python train.py --n_layer=19 --d_model=192 --n_experts=16 --experts_per_token=1 --d_expert=192 --d_shared_expert=0 --activation="swiglu" --moe_layers=[1, 2, 3, 4, 5, 6, 7, 8, 9, 10, 11, 12, 13, 14, 15, 16, 17, 18] --router_score="softmax" --normalize_top_k=false --routed_scale=7.86 --balance_loss=0.00943 --balance_bias=false --router_noise=0.1 --router_logit_norm=1.5 --init_std_router=0.00616 --lr_router=0.00126 --vocab_size=2048 --norm="rmsnorm" --norm_eps=1e-06 --tie_embeddings=false --optimizer="adamw" --lr=0.00271 --beta1=0.9 --beta2=0.95 --grad_clip=0.5 --batch_tokens=65536 --seq_len=512 --train_tokens=319100000 --steps=4870 --dataset="wikipedia_en"
Below are experts of layer 3 (counted from 0) of a mixture-of-experts language model. Rows are named router (the router's row for the expert) and show model dimensions 0-191. Each number is 128 + 24 x the weight over its row's rms, rounded and kept within 0 to 255.
Before each expert's rows: a language model's description of what the expert responds to. This comes from a sample of Wikipedia text that the model never trained on.

# expert 15
Line breaks and headings
router [116 111 108 153 158 128 113 159 108 124 111 100 123 120 174 157 154 136 102 122 156 177 140 134 116 156 122 116 148 148 145 141 116 135 101 128 132 149  76 143 148 106 141 135 109 133 188 133 154 160 149 107 117 169 104 121  90 154 124 139 120 152 104 166  71 121 133 117 136 139 118 168 102 171 101 157 126 137 146 145 161  83 145 158 134 124 116 145 126  93 170 108 114 129  84 147 144 133 114 129  80  97  94 108 112 114 115 134 142 121 125 109 159 143 125 146 150 118 116 163 130 131 124 140 136 130 137 102 157 135  96 117 118  55 121 131 173  80 153 120  88 100 114 104 100 151 100 116 128 124 142  94 113 112 136 159  96 130 114 138 116  82 116 149 116 144 111 159 143 111 137 105 118 121 130 187 106 120 150 186 168 135  87 142  94 159 130  95 107 140 140 150]

# expert 2
Digits and sentence periods
router [123 181 116  89  87 114 179 123 109  32 191 112 128 177 129  97 172 115 149 124 118 103  99 123 160 100 148 142 136 116 138 126 140 117 142 145 131 136 141  85 140 139 131 127 174  85 125  88 107 133 124 196 159 164 113 169 125 120 146 113 143 132 147 115 132 113 120 146  98  93 189 159 124  77 121 125 121 134  83 143 115 135 145 134 114 111 110  96 131 124 130 129 170 114 141 120 114  97 169 149 145 147 143 126 136 128 141 128 140 135 115 149 106 153 132 108 115 136  99 135 149 106 139 126 119  97 121 164 146 110 120 141 122 121 106 137 122 117 138 121 144 123 145 121 124 129 147 138 123 115 136 155 104 166 108 103 135 123 143 117 122 139 123 119  98  96 160 137 121 108 211 178 108 103 133 115 116 186 137 109 129 113 131 106 127 100 130 156 153 133  98 109]

# expert 1
Word-internal fragments, taxonomy lists
router [128 114  76 142 141 140 111 137 139 142  98 119 147 104 133 156 120 144 101 120 124 123 163 136  99 152 138  97 130 138  93 155 115 137  92  75 152 137 148 152 162 128 150 161 109 161 121 127 116 104 111 112 101 142 145 128 202  71 157 172  97 127 121  92 108 131 131 137 146 158 132 108 163 109 150 132 148 149 148 110 131 128 157 132 119 148 111 145 128 107 120 101 116 130  88 148 140 135 115 108 124 127 113 139 106 147 151 135  78 169 110 122 138 116 104 150  98 131 142 137 130 143 123 158 124 156 134 166 160 145 146 167 107 168 185 153 126  96 100 125  93 151  93 162 124 102  94 129 147 156 130 135 139 122 118 133  91 167 198 158 166 156 144 108 148 154 104 141 108 130  90 103 165 162 138 116 112  88 116 152 119 106 125 119  90 155 141  92 143 165 157 134]

# expert 11
Table numbers, name initials
router [ 88 122 110 161 111  89 130 155 138 133 116  75 146 130 131 136 120  78 109 148 140 127 118 173 123 122 124 115 119  98 105 106 126 119 132 107 137 130 145 109 156  91  83 138 124 127 115 131 146 100 169 125 140  87 152 128 103 136 127 130 115 132 151 190 117 118 152 125 133 148 137 119 141 129 197 120 151 133 122 160 177 127 144 112 159 134 119 114 126 113 112  85 144 105 111 144 155 163 111 132 160 113 100 100 122  68  71 127  92  97  85 133 175 116 115 143 145 100 141 157 123 143 123 161 162 162 156 112 152 132 158 153 152 145 111 107 121  88 146 140  76 141 133 105 152 137 129 106 114 126 111 113 141 101 112 159 151 142 105 101 130 136 105 130 135 165 116 116 134 163 108  97 166 162 170  92 128  91 115 123  91 136 111 153 129 141 148  69 150 122 168 127]

# expert 12
Table cells, word starts
router [114  96 106 109 159 140 115 136 167 149 113 109 112 119  91 157 122 141 108 164 141 159 161 158 111 136  89  91 147 136 102 175 121 153  76 100 149  90 148 158 118 110 157 120 109 140 153 104 119 194 114 119 109 109 139 102 134 100 153 147  86 143 110 144  90 102 156 127 157 146 125 120  86 124 122 132 128 147 155  81 146 102 143 156 133 133 139 122 125 103 112 118 115 132 126 143 132 151 121 109 157 123 117 179  81 158 119 175 141  95 110  93 142 135 124 155 112 134 125 131 137 128 117 112 150 139 161  92 100 129 119 143 125 182 129  91 131 166  94 158 117 165 119 142 114 182  98 108 149 142 156 137 121  97 151 106 116  81 134 169 114 131 112 149 138 124 129 132 169 149  91 106 115 115  89 100  89 109 147 131 163 151 128 153 114 146 141 110 108 153 134 170]

# expert 14
Cuneiform, infobox fields
router [165 106 126 196 167 132 115 139 141 150 104  90 148 110 171 153  89 157 110 105 124 154 144 117 118 144  80 113 128 125 126 128  66 178  91 112 153 106 112 126 114 124 102 159 111 133 143 133  92 107 110 120 116 148 103 115 119 192 164 149 141 134 123 127 100 131 133 133 160 137 108 129 106 145 125 167 127 141 129 181 153 120 153 127 116 135  89 139  81 125 131 128 107 135 113 123 155 102 111 127 132 129 110 141 106  88  97 145 130 177 164 113 138 120 104 153 133  98 122 132 110 176 120 140 165 132 134 122 160 130  84 146 136 127 134 123 154  86 133 168 115 136 112 128 169  96  94 146 124 153 105 102 179 116 149 143  81 165 106 114  92  89 122 175 142 144  91 151 135 167 122  87 138 118 150 120 113 100 140 131 141 144 124 172 133 141 137 132 104 149 127 138]

# expert 13
Foreign names, rare characters
router [154 174 150 138 141 127 150 106 128 100 194 137 100 176 104 103 153 107 175 107 137 114  91 128 163 121 129 166 115 111 161 119 117 119 144 136  90 108 135 101 112 143 142 105 169  91 136 122 142 117 126 157 184 109 123 171 126 129  97  83 144  86 174 110 156 150 127 156  87  87 164 158 145 112 142  86  93  99  78 136 111 150 118 102 107  95 120 140 162 156 107 144 175 149 153 121 127 101 155 135 124 168 162 115 139 143 119 115 136 115 147 151 123 153 169 115 149 145 133 104 125 115 153 127 100 116 119 154 106  85 148 116 127 136 109 140 107 141 136 147 135 111 154 109 130 142 149 143 121 124 118 161 131 165 123 111 139 136 137 137 141 152 149  80 126 106 179 116 116 126 164 150  99 117 104 134 147 171  95 107 131  98 131 104 149  93 105 120 119 106 118 111]

# expert 3
Word continuations, table values
router [169 100 119 147 102 138 133 146 131 139 122 101 128 115 157 142 100 117 127 172 176 160 153 145 147 124 142 183 103 130 119 118 146 154 169 111 124 161 121 141 118  96 122 151 112 141 144 121 112 105 129 111 132  97 127 111 130 103 125 139 112 139 117 148 110 118  86 115 171 145 123 120 126 170 102 169 127 155 141 128  98 109 111 109 138 168 128  71 102 139 164 120 110 105 110 140 150 145 119 122  70 125 108 171 118 119 129 139 129 170 143 128 156 122 121 144 126 134  81 127 159 156 130  87 115 153 142  79 136 149 101 131 159 121 140 113 129 125 138  81 105  90 117 143 176 113 129 139 153  91 128 123 132 123 199 147 139  91 170 174 198 121 124 141  98 139 129 152 154 111 127 139 106 135  97 167 102 121 122 190 105 178  97 130 122 113 147 122 101 126 133 129]

# expert 9
Number and capital starts
router [ 93 102 112 136 146 136 118 145 129 135 115 123 169 136 157 119 136 157 117 151 111 162 141 111 140 135  73 111 112 145 127 172 109 133 111  98 139 125 135 138 117 149  80 143 115 163 145 139 114 184 150 138 117 116 172 117 170 133 152 119 118 114 110 174 110 103  86  96 143 131 124 122 101 145  98 140 130 144 147 164 143  92  92 124 135 122 169 120 103  89 132  77 106 129 116 116 113 155 125 112 147 113 119 176  94  79 132 117 137 150 176  89 113 149 115 146 148 128 123 141 127 140 119 124 134 132 157 113 137 140 118 128  99 106 132 141 158 145  80  98 133 114  88 158 100 102 108 130 146  70 169  76 156 113 163 155  99 155 141 109 103 126  96 152 144 160 131  89 119 134 129 131 131 136 136 102 107 113 161 107 174 158 126 146 121 143 134 105  62 162 155 153]

# expert 5
Capitals in proper names
router [124 109 132 131 162 124 113 132 150 142 104 129 145 120 111 147  93 185 144  93  98 125 126 156  93 153 114  98 125 156 114 165  95 150  86 105 138 146 113 156  90 125  85 151 123 145 140 174 139 164 141 124 121 134 131 139 166  77 147 171 115 140  96 123 114 105 149 113 142 123 101 103 126 115 135  99 138 124 140  80 172 143 146 134 141 145 170 145  64  94 118 132 121 106 104 116  95 162 119 117 112 106 138 176 162 109 177 137 101 157 103 116 148 113 100 108 139 116 127 138 130 135 129 138 132 147 131 154 122 146 162 134 163 105 171 143 191 116 121 147 132 175 102 145  94 113 149 145  92 117 134 108 164 111 149 139 135 126 118  98  70 150 110 160 175 150 111 158 129 131 107 107 159 169 134  93 104  96 149 128 114 121 152 131 123 155 131 155 120 134 139 143]

# expert 4
Election and sports tables
router [113 106  91 107 140 137 116 145 156 147 133  80 143 107 127 150 127 159 111 154 125 122 145 138 119 138 170 107 126 142 117 152 127 116 104  97 149 155 130 157 139 114 184 137 105 139  71 123 117 141 104 110 121 122 108 120 108 117 139 143 108 156 119 168 120 173 145 112 120 156 147 117 108 152 112 147 162  97 159 148 150 115 104 145 134 127 129 177 106 115 133  97 100  90 122 172 160 147 126 127  98 113 114  87 127 102 164 158 107  89 102 111 175  97 125 157  86 124 112 136  77 168 135 103 164 143 160 135 146 163 106 105 143 133 174  72 101 114 108 122  77 133 113 134 134 111  95 120 101 157 143 133 145 127 119 125 182 157 112 122  95 104 111 110 114 159 112 106 132 129  97 108 160 121 156 133 135 122 121 125 137 105 114 158  82 157 149  87 141 182 152 134]

# expert 7
Commas and line breaks
router [109 121 118 134 158 164 112 127 124 144 106 122 140 104 138 150  94 158 120 116  74 104 137  92 108 155 148  89 102 133 127 147 123 162 133 101 152 148  93 149 137 116  70 158 107 152 122 117 159 117  98 119  97 105 135 101 101 148 138 159 156 143 116 184 107  94 164 109 127 146  96  94 167 142 138 139 150 183 152  94 155 154 121 143 132 154 138 112 103 138 126 136 103 102 146 139 135 139 117 131 162 130 119 153 104 129 120  90 105 174 138 124 136 105 100 153  94  79 172 109  82 149 114 176 134 123 134 108 126 127  96 121  99 135 111 125 134 163 119 119 136 166 125 152  97 108 105  98 154 160 129  80 145 145 144 143 100  65 125 135  89  95 126 156 163 139 125 126 154 126 112 139 148 133 108  91 148 104 119 151 118 177 119 153 125 145 152 136 147 139 171 118]

# expert 8
Table years, closing punctuation
router [101 107  98 148 157 150 115 151 101 150 118 156 144 101 139 135 105 149  84 158 132 135 152 124  95 148 179 122 160 132 129 174 160 117 112 119 153 125 145 153 181 122 128 153 114 163 114 161 103 160 144 117  85  86 152  95 102 148 149 133 103 136 111 147 116 122 129 109 152 131 107 116 106 155 132 152 130 162 147 100 145 134 121 174 150 163 105 123 114 106 162 105 107 153 117 160 122 113 112 105 174 103 122 143  84 113 108 136 115  59 132 125 162 112 107 154 149 113 178 142 121 122 103 134 151 162 115 101 145 138 110 114 135 157 144 127 140 194 118 162 109 120  90 147 130 136 129  86 128 147 141 103 141 106 130 143  91 146  95  99 125  93  98 139 141 132 114 145 156 188  86  83 158 132 122 157  94 124 127 135 131 147  92 145  93 121 143 133 107 122 127 124]

# expert 10
Open parentheses, verb starts
router [103 108 108 102 160 157 109 142 170 143 116 121 142 127 144 125 115 144 125 179 113 151 152 139 115 129  91 128 116 152 139 113 140 113 153 126 125 139  91 158 121 110 103 105 111 145  64 153 110 156 141 125 110 151 144  92 156 141 143 138  93 145 115 130 110  90 105  89 141 151 103 130  75 154 119 128 137 131 143  68 115 103 147 142 164 110 194 163 127 100 123  91 122 113 107 145 120 162 114 131  88 102 120 145 162 104 146 134 107 105 121 104 137 123 117 145 101 133 145 128 119 130 118 116 126 150 101  99 171 158 119 139 102 110 131 149 113 105 121  96 142 142 103 152 156  94 128 128 128 163 141 121 110 112 162 162 180  93  82 126 103 115  76 151 121 155 101 149 153 121 114 122 175 173 160 154 135 116 147 175 121 148 123 174 127 135 148 108 161 152 172 151]

# expert 6
Tennis scores, table pipes
router [143 115 105 112 146 146 115 146 154 145  89 129 148 110 135 136 134 123 115 165  87  95 142 127 110 138 120 144 144 140 105 118  94 150  95 133 153 118 127 136 147 147  71 145 104 141  72 147 108  92 102 107 107 144 143  84 100  79 135 139 115 132 110  96 149 133 153 111 150 145 110  91 108 132  86 129 143 149 137  84 124  74 119 118 156 148 124 137 125 117 136 156 107  94 148 133 123 138 121 103 140 132 128 112 149 120 176 149 138 153 126 116 163 115 114 160 106  92 184 130 100 150 116 114 149  94 111 128 140 149 120 124  83 141 116 106 145 156 124 109 139 158  88 144 135  76 129  88 162 180  96  88 124  87 108 162 119  98  96 114 119 120 103 155 149 147 128 110 125 157 101 145  95 150 127 125 134 121 141 134 138 159 206 164  96 137 154 117 104 139 151 165]